config.toml
n_layer = 14
d_model = 128
n_experts = 128
experts_per_token = 2
d_expert = 96
d_shared_expert = 0
activation = "squared_relu"
moe_layers = [1, 3, 5, 7, 9, 11, 13]
router_score = "sigmoid"
normalize_top_k = true
routed_scale = 1.41
balance_loss = 0.00646
balance_bias = false
router_logit_norm = 1.0
init_std_router = 0.0148
lr_router = 0.00108
n_head = 4
n_kv_head = 4
head_dim = 32
vocab_size = 8192
norm = "layernorm"
norm_place = "pre"
norm_eps = 1e-05
positions = "rope"
rope_base = 10000.0
rope_fraction = 0.5
qk_norm = false
attn_scale = 0.177
tie_embeddings = false
parallel_block = false
init = "trunc"
init_std_qkv = 0.0292
init_std_o = 0.00552
init_std_up = 0.0292
init_std_down = 0.00276
optimizer = "soap_variant"
lr = 0.00562
beta1 = 0.95
beta2 = 0.99
weight_decay = 0.065
lr_head = 0.0131
grad_clip = 0.5
warmup_steps = 200
schedule = "wsd"
decay_fraction = 0.741
decay_shape = "square"
final_lr_fraction = 0.0
batch_tokens = 131072
seq_len = 256
doc_mask = true
train_tokens = 487800000
steps = 3722
dataset = "wikipedia_en"
Below are experts of layer 7 (counted from 0) of a mixture-of-experts language model. Rows are named router (the router's row for the expert), up (a neuron's input weights, with its number), down (a neuron's output weights, with its number) and show model dimensions 0-127. Each number is 128 + 24 x the weight over its row's rms, rounded and kept within 0 to 255.
After each expert's rows: "comes after" lists some tokens at least twice as common just before its tokens as in all text. This comes from a sample of Wikipedia text that the model never trained on. Tokens count by the router's weight.

# expert 16
router [129 125 140 106 120 155 121 150 139 122 183 131 170  99 155 101 134 141 139 109 146 149 169 136 146  98  90 129  76 150 109 116 162 152 149 141 124 110 138 103 102 137 129 144 160 132 102 154 138 126 106 114 142 121 103 135  75 104 127  97 135 115  95 146 157 143 174  88 163 123 108 159  84 113 103 162 154 144 137  89 126 146 121 147 110 127 151 123 155  92 161 125 160 152 120 119 103 107 120 113 121 102 143 159 151 161 139 113 111 147 174  98 123 105 100  98 159 118  78 116 110  90 135 136 133  93 170 148]
up3 [107 122 139 163 163 127 196 130 121 117 137 148 136 106 131 154 129 128 180 124  57 132 111 109 152 128 115 145 124 109 170 116 138  96 149  79  84 126 112 140 117 118 130 162 114 155 141 122 120 144  87 151 126  94 134 141 119 118 105  85 118 130 101 139 121 173 105  90 142 141 147 169 126 119 138 132 116 146 161  89 146 180 117 130 133 114 121 140 157 154 117  82 144 156 121 118 136 112 175 112 128  99 110 128 137  99 102 123 128  88 110 111 153  86 124 126 138  97 112 112 139 153  88 183 131 133 151 113]
down3 [112 122 122 117 108 176 179 125 117 123 144 134 117 106 107 127 149 109 130 114 159 139 143  88 133  72 128  90 129 120 163 160 159 121 114 170 149 149 116 112 108 159 153 118 125 171 168 128 123 172 128 109 126 113 124 133 142 140 135 154  84 112 171 125 139 127 137 126 146 148 162 135 112 126  83 125 141 147 124 113 138 136 132 126 117 162 110 110 142 115 161 162 103 137 144 106  91 188 113  99 154  99 113 130  80 174 123 107 127 130 166 111 124 110 196  90 126 107  92 114 143 121  86 127 110 107 148 153]
comes after: " ", "–", "-", " (", "/", "_{"

# expert 101
router [170 157 122 105 113 148  98 161 164 137 109 116 162 115  98  99 108 143 113 144 161 112 155 108 130 121 123 146  96 159 142 168 138 117 143 162 154 115 156 103 118 158  92 146 157 114 136 141 158 166 117 103 127 142  85 126 164  87 103 142 130 130  97  93 155 148 177 123 114 151 103 159 142 103 116  86 132 141 127 148 128 101  89 139 164 101 146  99 161 127 168 160 105 145 119 120 119 107 105  91  96 142 152 158 109 113 130 109 103 148 146  92 106 100 127  83 147 120 114 102 122 129 118 142 168  88 137 130]
up0 [162 136 124 130 125 160 129 113 137 101 109 185 116 153 131 130 122 134 130 132 110 112 180 114  97 166 147 156 109 146 127 146 137 146  95 146 123 143 107 120 157 145  90 113  95 146 164 158 105 125 142 132  77 128 130 129 144 152 140 143 165 133 111  44 158 135 127 158 100 122 110 124 133 114 114 128  91 141 108 134  60  96 153 117 161 141 107 107 140  90  95 141 154 161 135 136 134 118 143 137 108 131 121 142  94 175 133 118 113 157 132 125 113 157 156 143 142  85 186 148 105  79 124 123 129 112 118 118]
down0 [122 149  97  98 139 153 142 137 158 123 146 102 117 110 113 179 127 120 108 185 132  90 123 101 162 126 137 140 128 127 125 140  87 117 142 146 132 120 139 183 115 155 105 123 172 189 121 177 128 145 149 130 129 101 145 132 119 103 130 141  90 130  76  97 176 143 127 122 129 153 114 149 150 142 138  68 141 153 129 123  99 111 140 154 139  99 143 156 164 132 106 132 101 140 155 142 120 111  69 165 105  94 114 104 145 160 120 133 107 123 113 105 123 104 126 151 138 127 135 112  94 125 155 183 141 116 132  95]
comes after: " ", "0", "3", "4", "2", "1"

# expert 57
router [143 169  72 175 137 112 134 143 143 121 143 118 102 108 139 112 105 175 117 150 159 128 156  99 146  85 130 133 101 135 121 129 117  95 117 110 164 144 113  98 133 130  98 156 151 108  96 120 156 134 129 111 170 166 119 132  92 138 154 172 138 117 113 156 135 143  93  99  99 158 145 140 104 127 142 113 149 146 130 173 133  72 132 107 109  86 156 151 151 149 158 146 143 148 100 117 109 129 107 166  84 123 132 123  82 148 138 102 128  93 139 101  89 120  98 119 133 136 126 160 144 143 132 160 107  93 145 162]
up5 [132 114 132 110  94  45 151 128 144 186 123 155  89 102  97 127 113 151 166 124  96 155  72 146 158 124 156 105 138 135 108 121 120  86  72 121 143 139 141 126 139 136 109 145 115 157 118 134 140 183 129 176 169 115 147  81  77 159 108 168 137 168 139 149 133 146 147 117 151 154 136 157 131 139 142 130 131 147 118 158 120 137 140 143 102 102 137  81 111 126 122 126 127 122 132 106 141 137 111 124 140 126 163 157 140 106 104 147 113 110 134 145 137 128 118 190 141 145 137 149 157 140 132 142 144 125 148 135]
down5 [176 163 107  96 161  65 109 113 124  78 122 140 137 114 140 122 118 128 115 139 108 119 126 141 108 108 152 116 151 115 101  81 150 154 136 150 132 134 132 146 120 161 140 136 122 112 128 122 139 182 173 104 117 125 114 123 126 157 154 135 148 131 147 136 140 151 125 100 130 165 112 130 124 172 132 123  46 105 124 137 120 133 110 138  95  81 132 120 124 145 141 120 155 162 128  84 106 108 133 165 107 153 124 112 127  93 125 196  88 125 117  99 122 124 119 171 163 145 167 104 151 107 111 117 132 128 101 159]
comes after: " he", " it", " It", " which", " He", "s"

# expert 38
router [112 150 125 145 147 145 131 159 129 156  93  99 149  92 149 107 110 118 124 101 149 142 145 121 170  96 124 107 120 152 117 101 169 181 132 126 153 130 136 106 117 166  84 147 144 135 109 150 154  87 120 111 102 109 105 122 138 116 146  94 113 135 124  90 180 157 155 114 133 142 131 104 151 136  98 119 142 135  80 142 145 123 109 131 155 146 132  57 124 149 155 161 157 109 176 103 149 118  99  85 108 123 127 144 100  92 151  83 160  90 113 146 128  82 114 125 163 156 110 125 122 139 158 129 129 123 145 133]
up0 [135  92 143 126 131 177  99  92 137 145 129 111 141 145 111 136 176 114 147 119 138 131 163 140 170 101 120 140 122 150 140  94 185 105 144 102 131 140 123 109 150 147  92 126 152 188 160 103  81 112 147 184 127 129 138 141 138 141 114 118 128 150 128  52 148 126 160 137 136 169 141 116 129 126  72  93 135 108 126 124 137  84 129 137 129 153 135  67 108 137 133 137  94  96 146 166 135 149 156 134 149 161  83 145 108 125 127 129 142 127 116 127 116 147 157 148 113 143  95 143 112 147 152 114 134 147 121 118]
down0 [143 120  98 138 202 128  92 146 136 142 119 168 171 114 130 119 123 147 114  97 148 143 160 153  87 147 112  95 122 116 140 116 128 135 136 114  91 143 102 124 104  90 134 107 197  98 121  91  96 152 153 108 103 159 128  94 163 104  88 147 109  88 125 144 140 121 115 133 131 121 100 121 144 183 160 133 163 151 113 111 134 118 136 127 116 109 128 160 138 128 141  94 159 119  92 140 133 125  95 106 150 116 147 111 101 110 128 152  78 102 104  93 176 140 123 159 104 117 107 113 148 120 137 114 154 118 101 114]
comes after: "s", "z", "k", "j", "t", "h"

# expert 15
router [183 176  87 106 153 175  93 147 130 154 102 121 155  99 159 104  97 104 125 103 122  97 140 105 139 107 128 109 136 134 100 109 155 155 157 152 132 112 150 115 118 153 149 137 110  95 109 139 110 102 123 109 125 113 157 142 120 100 119  94 132 123 103 172 109 155 141  92 109 102 139 142 148  99 119 139 138 174 120 115 112 159 140 157 118  97 150 146 159 101 110 161 153 143  77  94 122 114 133 138  89 101 159 145 122 111 146 108 141 171 154 108  95 109  87 103 150 132  85 111 101 100 152 124 133 103 140 143]
up3 [ 95 156 140 106 127 142 149 134  95 120 125 131 129 135 143 165 135 155  91 110 112 133  74  89 156 151  88 135 155 163 173 178 122 111 132 108 119 137 163 111 126 147 139 115 113 112  77 109 128 124  96 170 153 136  94 109 116  95 150 122 163 101 138 144 101 126 135 112 134 107 164 107  89 159 133 116  96 166 158 143 142 158 146 147  81 115 103 115 134  94  86 103 165 186 110 143 124 132 126 111 115 115 102 122  89 131 121 111 144 138  93 121 100 129 172 127 120 152 123  82 145 103 132 114 120 122 105 131]
down3 [145 128 125 141 123 118 140 141 142 124 128 120 132 167 111 140 100 132 158 124 129 152 172 140 104 114 105 135 119 136 110 122 152 123 179 110  89 114 111 151 142 143 103 124 120 146 108 103 100 104 181 137 147  94 132 103 119 125 148 144 126 151 134  92 123 109 171 146 136 133 114 155 127 107 106 167 142 175 121 139 138 124 146 106 112 158 117 165 122 183 137 125 202 110 120 131 100  75 123 133 136 118 164 109 165 170 157 105 111 116 140  83 123 129  85 142 172 160 126 155 142 110  97 102 106 172 168  95]
comes after: "1", "0", "2", "9", "8", "7"

# expert 37
router [143 157 136 139 152 158  92 157 158 139 144 110 152  98 119  94 102 150 102 111 145 138 158 106 147 118  90 149 110 154 124 135 153 156 105 162 157 100 158  96  93 163 107 157 159 120 106 136 138 109 115  97 162 144 104 150 137 102 111 109 104 144  93 155 150 156 152  94 154 136  93 148 144 131  95 124 143 141 113 149 133 137 101 150 157  97 165 110 161 109 155 151 113 128 145 103  92 106  98  98 103  91 149 161 151 135 157 100 110 156 148 103  89  98  88 102 160 137 103 105 111 124 125 157 133 105 148 140]
up0 [112 118 152 101 100 134 180 115  84 120 127 134  94 143 185 137 131 138 117  96 133  91 139 122 108 148 119  75 133 107 134 157 130 118 127 164 114 192 125 141 141  96 127 135 133 132 101 115 129 138 154 148  81 156 118 172 160 158 130 140  97  81  97 123 147 129 106  96 122  84 122 138 145  80 121 116 119 140 145  85 108 101 140  86 138 155 124 113 120 142 134  97 108 102 125  82 132 137 142 133 171 104 144 153 141 120 112 112 120 138 191 127 124 101 109 109 169 109 133 135 119 125 169 152 133 120 122  98]
down0 [100 112 151 131 148  74 163 116 127 106 113 115 135 114  93 143 141 121  99 152 145 147  99 107 179 127 108 101 133 127 155 139 131 104 124 122 105  81 104 129 132 138 125 123  96  99 100 144 139 161 138 137 106 109 183  98  99 146 138 118  82 162  94 186 145 151  87 163 105 114 113 121 182 107 118 150  72 170 167  84 108 139 175 145 107 135 131 140 143 150 152 158 103 149 102 137 123 125 132 123 133 127 131 128 121 150 134 160 157 143 113 145 130  96  85 140 120 135 107 134 147 125 146 165 142 127 145 117]
comes after: " ", " (", "1", "2", " with", " ["

# expert 78
router [ 96  71 104 138 104 151 111 146 153 115 131 103 141 109 120 109  92 132  94 133 105 143 141 111 140 152  97 123 118 119 101 171 143 165  76 161 136 111 116  90 137 166 129 151 139 134 117  90 163 101 127 103 155 138 102 123 158 116 111 143 156 165 106 133 153 163 150 117 165 119 126 117 171 108 121 143 142 131 129 143 139 160 129 133 163 127 161 130 163 170 146 166 125  92 125 100  90 102  88 113 135 129 144 164 171  94 149 119  87 141 129 112 128  97  86  90 154 133 109  99 118 111 159 139 117 120 149 146]
up0 [132  87  74  88 111 114 139 146 142  87 107 142 148 138 148 152 108 135 130 147 119 150 121  92 128 149  80 142 152  68  73 172 124 141 153 158 143 123 123 126 146 134  92 123 135 146 129 118 135 146 147 136 124 106 118 106 139 137 101 140 142 139 115 145 158 126 143 169 101 120 166 118 154 129 155 161 109 125 125 134 140 122 163 103 114 122 121 150 149 151 123 105 138 122  95 109 139 157 108 137 179 176 166 105 119 104  98 137  89 126  71 177 182 159 161 129 108 138 130 119 137 108 133 141 139 116  97  96]
down0 [ 99 103 181 124 122 127 126 146 183  80 176 157 129 113 124 112 129 108 102 114 142 151 105 137 125 123 144 127 147 111 143  92 152 136 139 151 149  89 156 164 124 141  87 123 131 104 115 133 106 131 108 145 121 134 114 140 133 129  73 130 106  93 191 113 170 129 154  99 123 124 129 137 132 109 123  94 154  98 138  94 168  95 134 106 125  76 161 118 151 142 154 124 107  91 125 113  71 114 109 177 127 113 105 143 120 128 100 129 125 109  92 128 124 108 101 129 149 117 104 115 156 107 143 159 135  72 133 149]
comes after: " c", " the", " C", " con", "c", " a"

# expert 50
router [147  92 114 172 115 144 123 143 140 161 152 124 154 116  96 116 132 154 122 126 105 167 103  97 115 108 140 154 126 129 129 137 171 156  83 146 152 100 130 112 105 135 171 151 167 143  97 163 161 104 123 119 129 167  97 148 106 122 122 157 147 153 109 114 146 154  97 108 162  88  88  77 140 168 129 143  81 156  98  82  95 153 142 141 120 103 134 148 147 112 117 127 128 150 154 105 121 110 102 142 132 145 148 126 174 120 136 104  95 133 146 102 144 151 101 115 166  89 121 111 120  97 126 154 158 126 101 115]
up5 [121 126 134 121 100 128 206  95  96 138 132 163  81 136 115 147 168 133 126 138 143 174 139  83 112 110 122 161  80 138 164 146 118 101 141 128  93 114 140 168 123 132 110 138 128 141 123 146 169  98  91 114  76 163 117 139 173 106 107 130 124 129 102 128 142 138 139 169 104  94 131 146 114 122 146 106 117 129 121 116 154  99 121 145  93 131 114 103 143  88 162 146  97 101 127 161 150  85 100 139 125 152 134 133 140 140 117 138 105 116 157 134 168 142 159 142 152  99  78 117 123 131  92 135 154 144 135 154]
down5 [128 111 118 108 127 125  64 150 109 127  86 102 118 102 117 157 117 119 133 122 103 139 136 128 174 155 102 184 137 130 103 105 131 122 114 132 122 144 116  74 102 114 162 151 131 157  95 106 140 148 112 126 177  99 133 123 102 175 149 163 176 115 123 139 125 141 133 109 149 142 104  93 137 128 128 133 126 116  95 124 129 111  84 137 118  92 124  95 128 153  85  66 156 121 109  99 117 157 101 132  73 117 136 174  99 126 127  77 149 142 164 108  93 120 137 111 134 130 105 121 101 131 124 161 119 112 115 141]
comes after: " the", " a", " and", " of", " The", " an"

# expert 64
router [131 148 112 157 133 136  82 155 147 153 123 124 149 111 103 114  98 165 119  99 164 150 155  84 100 107 129 149 133 136 121 107 132 146 109 161 166 116 138  94 128 177 132 156 122 102 102 153 154 135  91 104 158 150 112 132 162  96 102 107 107 155 104 125 106 155 170  93 162 109 110  98 155 125 118 139 129 129 115 175 179 146  89 154 133 118 146 111 154 142 145 145 116 136 132  91  82 122 112 120 123 110 117 162 145 135 152  89 104 115 145 112 106 121  96  98 157 150 101  87 101 174 116 137 138 114 153 147]
up0 [139  65  85  93 167 135  98 110  86  91  68 137  89 109 137 157 101 131 168 158 126 153 156 112  75 147 160 148 141 154 140 134 140 141 123 139 110 165 115 140 145 107 153 118 120 132 128 121 128  87 126 144 103 145 122 121 160 139 126 122 128 149 158 131 113 146 129 111 108  99 137  92 134 145 153 118  99 123 130 129 127 127 118 116 144 137 101 133 129 133 142 117 130 139 156 142 155 116 139  88 166 166 123 119 125 134 133 132 130 152  97 117 150 144 175 143 159 142  45 109 140 155 112 182 174 117 104 126]
down0 [ 76 100 100 114 184 147 129 113 133  80 165 109 133  98 147 105  99  97 170 116 118 135 174 142 106 163 100 119 117  93 158  86 110 122 144  89  99 135 128 130 118 131 138 145 118 176 142 143 171 126 140 131 115 110 100 131  97 163 173 145 108 106 131 123 124 127 100 123 136 120 200 165  93 135 113 122 152 113 156 135 118 119 114 110 138 108 148 167 116 135 144 127 149 139 109 140 103  81 148 123 117 121 110 119 167 138 133 105 165  97 185 118 144 116 107 123 144 149  95 131 102 154 134 124 137 101 120 135]
comes after: " |", " Ka", " Z", " K", " I", " Ta"

# expert 91
router [119  80 137 145 100 107 146 143 126 147 141 165 137 188 163 174 125 144 179 115  91 108  79 109 154 158 145 140 139 128 134 139  91  81 147 111 152 107 121 132 112 110 113 127 115 141 128 138 151 133 136 118  75  92 157  83 173 123 121 147 173  86 146  92 120 102 117 135  90 110 180 119 100 106 134 131 121 112 130 139 118 110 117  85  90 107 135 136 139 158 112 124  91 120  95 123 139 132 129 153 132 133 100 107 102 119 119 170 154 146 124 132 152 130 126 171 128 129 124 175 134 167 106 129 142 123 109 138]
up0 [126 104  76 126 156 119 114 137 138 129 175 141 158 162 141 129 153 145 153 107 116  93 110 119 122 122 122 111 122 118 131 147  96 135 103 114 108 130 111 115 120 115 108 142 102 144 108 131 130 121 155 137 148 110 111  83 123 106  86 147 133 158 148 140  98 103 127 124 114 107 174  95 121 133 132 166 143 120 109 169  83 111 145 137 117 193 140 174 160 129 109 123  90 112 101 155 154 122 143 118 133 115 129  80 151 142 172 175 125  83 153 159 107 143 101 146 129 130 102 108 104 120 132 103 201 144  96 163]
down0 [108 135 131 118 126 104  96 139 160 135 104 138 104 100 145 137  99  87 110 146 102 159 138 104 107 175 138 100 119  93 149 142 132 136  93 158 102  86 131 148 150 130 151 117 114  88 130 122 120 164 117 107 102 134 160 118 182 132 122 156 131 134 126 155 176 127 178 148 152 133 110 164 112 136 157 128 164  95 125 146 126  98  84 153 118 143 122 131 113 120 123 119 121 113 152  87 105 127 164 113 153 132 134 154 135  93  74 113 152 138 121  96 155 140  89  85 163 127 173 112 122 139 193 134 112 124 143 110]
comes after: ".", " in", "\n", ",", " of", " by"

# expert 127
router [149 160 137 121 149 154 102 160 159 137 131 101 151 104 113  99  96 156 100 117 147 142 160 111 145 109 106 156 103 156 159 137 154 160 108 158 155 103 163 100 100 161 109 159 154 116 106 144 156 125  97  97 157 142 104 153 151  98  95 108 104 157 103 155 145 158 159 101 158 128 101 153 157 135  97 138 142 141  99 155 141 143 101 158 160  97 156 113 159 110 157 158 120 145 135 101 101 103  97 111 103  98 154 156 134 126 155 100 116 157 146  99  97 105 101 104 152 150 107 103 127 120 138 151 146 108 151 137]
up0 [115 103 110 167 101 128 122 133 148 169 150 182 168 115 115 127 155 129  96 122 102 153 117 135 117 146 144 148 122  96 160 125 114 126 175 114 140 109  82 150 143  80 144 115 161 143 153  87 111 144 105 138 139 134 141 117 109 199 109  64 119 127 137 103  78  89 118 167 132 146 122 112 120 107 150 108 142 116 120  84 139 154 115  97 137 147 138 116 122 121 128 103 129 159 108 154 114 125 132 120 102 135 104 122 132 120 108 124  70 157 118 170  88 116 110 107 131 116 184 106 159 136 125 121 141 138 105 118]
down0 [135 147 120 169 140 165 130 173 106 121 116 139 136 122 104 140 127  92 134 134 142  88 131 145 136 148 119 141 101 105 104 131 102 116 113  75 135 161 129 165 107 129 139 123 147  81 151 156 132 112 108 190 150 137 148 154 138 116 128 110 109 144  95 157 128 178 128  96  79 129 122 153 172 102  95 149 157 154 123 132 120 130 166 134 144 133 173  95 140 104 165 140 146  97 133 176 147 155 118 143 139 150 105 160 142 154 127 153 116 167 138 138 119 190 107 148 110  79 127 124 142 132  89 132 106 103 134 120]
comes after: "0", " —", "4", "5", "6", "3"

# expert 48
router [155 161 132 126 148 152 101 163 159 143 130 104 149 102 117  99  99 158 100 116 147 144 160 111 149 112  99 154 105 156 156 136 150 159 107 155 155 104 162  99 100 161 112 157 155 118 103 144 156 123  99  99 157 144 102 154 147 100  96 107  98 157 101 155 146 160 158 104 157 126 101 156 156 133  99 138 138 144 101 154 144 148  99 157 161  98 157 120 159 114 155 155 121 144 141 100 101  99  97 109 105 100 158 155 139 128 156 100 118 158 150 104  97 104 101 104 155 150 106 104 123 122 137 150 147 106 152 142]
up0 [127 113 114 130 115 107 126 130 108 141 134 127  99 118 129 119 145 143 175 149 134 158 124 147 114 100 146 134  74 116 117 139 104 103 127 129 106 148 121 173 140  89 131 117 134 147 110  90  98 104 116 144 156 143 133 145 150 115 137 112 146 121 167 110 148  99 102 183 139  78 138 128 146 152 149 107 140 117 155 149 119 148 130 124 104 102 124 120 124 106  91 102 114 179  89 157 198 118 163 121 140 156 130  93 128 135  87 156 132 133 116  93  96 117 175 175 122 148 145  90 115  84  97 158 156 101 104 100]
down0 [ 98 112  80  88 127 122 105 136 158 121 187 121 124 163 105 129 134 151 140 113 111 136 113 139 126  90 133 114 150  81 163 152 114 113 142 141 128 134 109 158 133  56 173 114 135  96 119 132 134 154 152 120 117 147 120 122 148 118 131 139 123 140 106 110 138 153  90 159 115 140 178 135 136 131  98 136 123 147 155  93 129 165 128 108 127 138 107  93 130 159 140 173 133  75 155  52 107 163 122 130 102  97 153 121 122 146 129 128 146 153 111 128 170 133 133 152 117 110 101 125 162 169 116 118  94 155 121 131]
comes after: " |", "|", " the", ";", " a", " and"

# expert 95
router [160 157 119 134 148 122 115 131 155 144  96 127 153 123 128  90 118 105 102 109 137 179 145 155 142 110 130 147 112 125 111 137 146 167 101 155 132 122 111 144 102 148 130 133 154  80 171 150  89  89 143 136 157 117 104 107 153 115 127 106 187 123 126 113 125 118 144 120 171 175 127 151 163 132 125  85 114 128 138  83  84 121 110 143 148 102 102 103 129 108 148 121 117  83 148 105 113 155 132 101  97 120 126 140 169 160 126 162 110 149 132 144 101  96 125  99 152 166 134 100 144 141 128  82 159 147  74 142]
up0 [120 151  80  93 152 107 109  84 139 112 143 106 150 139  97 114 121 123 104 148 140 170  79 134 141 133  88 134 146 111 141 164 110 152 133 120 119 170 125 139 120  90 177 118  79 128 118 132 139 116 154 149 121 126 101  86 147  73  83 115 150 111 143 132 158 124 120 117 125 174 138 108 116 140  93 106  96 111 133 106 113 143 141 139 114 125 144 141 139 180 140 154 151 105 155 165  88  85 122 133 170 157 145 120 158 167 134 170 134 136 130 150 130  90 162 146  85 125 160 153 133 113 120 111 126 127 120 137]
down0 [112 143 120 142 126 114 139 132 119 135 137 177 159 105 109 104 102 143  99 146 116 140 133  96 131  67 134 141 134 161 149 105 127 144 133 135 149  98 135 149 143 171 102 102  94 109  74 120 119 128 151  84 105 101  95 120 136 120 135 139 119 143 125 132 124 135 143  88 160 122 121 151 140 122  83 138  73 149 134 145 155  96 121 104 159 140  99 106 103 128 134 110 137 148 124 103 145 148 183 167 152 116 136  94 137 112 190  91 123 140 128  90 134 133  96  91 136 167 143 132  76 153 161 146 165 127 123 164]
comes after: " ", "1", "2", "3", "4", "–"

# expert 26
router [147 151 125 148 139 135 117 111 138 120 154 129 143 159 142 102 122 143 169 141 124 116 121 111 145 137 115 106 149 146 117 146 100 119 103 117 141 126 163  94  98 149  96 161 114  90 100 120 177 119 100 105 146 150 114 128 143 103 146 111 103 151 100 137 187 152 108  93 149 163 109 147 135 151 151 153 146 130  76 143 178 143  89 146 111 107 132 151 157 128 177 140 159 107 131 102 119 119 119 111 101  93 135 150 141  86 154 113 125 145 137 109  82 115 108  97 147 136  80 114 156  75  98 171 147  90 128 140]
up5 [149 102  83 120 134 131 164 112 146 152 143 134 131 162 137 151 147 164 118  91 153 147  96 105 118 148 135 113 130 145 144 120 107  86  97 134 132 118 133 132 167 115  86 113 106 127 179 102 120 104 140 129 166 106 117 133 117 113 157 188 154 154 126 166 121 132 141 126  98 117 100 123 124 114  89 114 140 144  76 118 167 171 104 165 116 109  65  99 119 158 157 130 119 102 104 120 122 103 131 116 129 120 149  94 145 112 151 166  94 171 104  88 137 129 154 175 130 134 160 143 119  99 144 114 147 128 112 123]
down5 [106 139 131 116 127  98 147 124 148 145  98 126 131 103 123  82  95  76 128 122 184 139 137 177 153 163 114 106 121 135 163  90 117 151  70  98 150 120  96 136 130 151 188 144  98 116 124 134  82 139 123 128 119 130  98 156 154 101 134  88 154 135 122 126 135 141 130  81 158 104 116 141 175 147 103 120 103 128 155 131 153 139 118 107 144 117 113 134  77  98 123 109 140 136 157 115 136 145 126 135  98 146 132 129 146  97 150 101 136 133  85  88 117 172 107 125 107 123  88  83 143 120 165 102 128 125 130 142]
comes after: ".", "'", " his", ",", " He", " that"

# expert 77
router [104  91 137  80 108 149 127 161 133 171 155 142 158 126 167 131 117 146 155 111  71 109  98 116 174 138 152 141 102 151 165 137 138 111 169 129 164 102 122 117  93 102 137 139 113 126 116 151 153 141 108 109 126 110 116  72 191  99 117 144 182 108 137 104 133 121 125 130  94 101 138 143 106 106  99 177 139 128 123 141 141  92 104 120 111 107 158  88 159 103 116 122  73 142  92 135 119 117 124 146 126 119  94 116 121 160 127 138 160 165 141 128 131 153 129 128 129 138 140 133 166 170 122 140 130 116 150 128]
up0 [110 106 131 114 154 124 147  93 123 112 120 132  88 161 131 131 103 136  99 105 150 176 192 128 102 135 117 139 125  72 113 109 146 120 118 129 146 125 113 111  96 134 113 113  87 108  84 157 126 127 157  93 134 149  76 155 132 162 156  93 155  86 116 130 166 141 139 141 126 145 139  91 104 142 125 146  99 128 129 134 113 114 127 188 164 132 103 135 134 137 115 131 129 133 116 145 136  97 106 154 143 126 155 149 121 156 117 131 110 120 113 144 147 201 135  79 153  71 139 153 120 104 152 151 145 139 119  93]
down0 [169 131  65  84 146 143 119 118 121 147 114 134 123 135  91 110 110 108 115 160 104  79 118 144 108 129 144 110 145 150 146 146 152 133 128 123 115 136  95 141 140 141 117 131 111 144 136 156  86 140 153  57 124 123 126 132 139  86 103 118 166 139 170 163 170  99 126 125  99 127 163 129  87 150 112 111 162 133 175 169 119 122  97 117 112 149 129 127 136 143 113 124 113 140 124  98 130 124  99 128  81 138 150 123 179 109 131 112 105  92 154 104 139 141  83  80 136 132 145 166 139 159 104 100  94 146 125 139]
comes after: " of", " in", " to", " at", " for", " on"

# expert 83
router [139 142 128 121 146 151 106 172 164 152 147 116 143  99 113 101  98 151 106 101 127 140 154 128 129 108  90 164 105 154 158 138 159 158  97 142 153 106 159  92  93 165  99 145 156 131  89 151 148 139 102  95 158 136 106 145 139  99 106 103 107 153 100 156 147 159 138  89 145 132 114 142 162 130  96 128 137 141 111 155 116 131  98 156 157  93 159 141 161 107 148 159 114 144 126  88 106 103  93  98 118 101 153 161 133 135 155 101 115 154 140 102 108 112 102  93 154 160  92 115 117 114 151 156 144 110 152 152]
up0 [128  69 143 157 130 127 159  98 103 135  68 171 136 123 156 156 159 115 124 125 116 114 156 108  84 105 139 102 130 112 138 102 101 131 103 179 110 128 136  92 119 105 136 125 104 183 142 163 106 137 153  86 131 161 113 116 119 155 131 182 127  87 143 194 148 115  97 179  97 156 125 160 136 119 123  93 125 153 124 126 126 130 107  98  92 139 116 148 122 103 154  98 136 137 155 122 159 123 136 119 113 145 128 138  91 114 165 122 150 128 151 134 138 128 123 144 121 125 126  82 104 114 162 140 148 154 138 127]
down0 [126 122 141 128 209  96 128 127 130 163  97 148 134 144 138 106 127 108 119 132 104 174 150 141 114 156 134 111 143 147 153 153 100 131 106 125 116 157 123 120 139 142 143 111 109 149 129 161  94  72 118 171 132 135 162 109 145 118 126 166  88 182 147 126 117 144  88  97  87 141 110 186  99 135 128 133 158 125 121  83 147 163 136 136 156  95 107 149 130 139 116 123 166 151 101  99 124 122 148 155 126 130 133 135 162 129 138 128 155 142 111 119 138 106 168 122 124 112 130 108 171  87  65 151 110 118 116 130]
comes after: ".", " and", " to", "\n", " Hong", " that"

# expert 2
router [153 138 125 122 145 151 119 152 154 112 121 101 141  98 139  98 100 177 107 123 139 141 122 122 114  89 117 138 142 157 118 116 164 160 110 151 154  89 151  80  92 135 120 163 137 136  93 113 143 134 147  96 158 133 126 124 145  72 137 117 131  82 116 169 116 124 145 107 141 134  87 157 145 125 115 127 108 117 131 155 123 147 123 166 177 106 151 162 145  98 175 168 140 162  83 100  78 124 107 160 100  95 154 152 138 123 160 144  97 161 136  83 130 112  82  99 132 116 118 122 113 123 142 130 127 128 138 131]
up0 [118 106 135 169 137 131 112 117 105  82 120 102 142 112 170 161  99 153 187 147  89 109 149 148 117 170 129 159 150 116 140 141  90 103 140 141 146 131  93 144 145 130 154 162 147 113  89 113 113 126 143 118 101  99 121 133 155 125 193 161  96 109 148 118 142  78 122  94 171 108 168 109 165  69 112 124 109 146 134 138 146 134 101 107 135 157 115 139 138 114  95 125 150 157 123 147 147 151 124 132 103 124 131  98 132 126 108 140  92 146 105  94 190 139 123 132 121 106 122 117  87 127 130 113 152 112 128 119]
down0 [136 140 103  96 123 123  97 112 119 165 143 126 113 135  89 155 116 114  92 116 167 123 141 187 145 124 124 111 105 153 137 123 112 131 146 161 125 116 128 118 102 101 136 112 129 154 163 155 118 121 138  86 106 186 161 169 113 130 125 112 153 100 132  99  76 163 147 151 115 146 130 139 137 166 157 145 136  93 108 144 109 151 144 135 143 114 149 142 150 152 117 155 133 134  97 106 200 153 155 132 127 114 145 153 156 125 113  84 160 165 170 122 132 152 101 126  97 121 110 125 146 134 122 162  63 131 122 102]
comes after: " in", " de", " In", " De", "In", "de"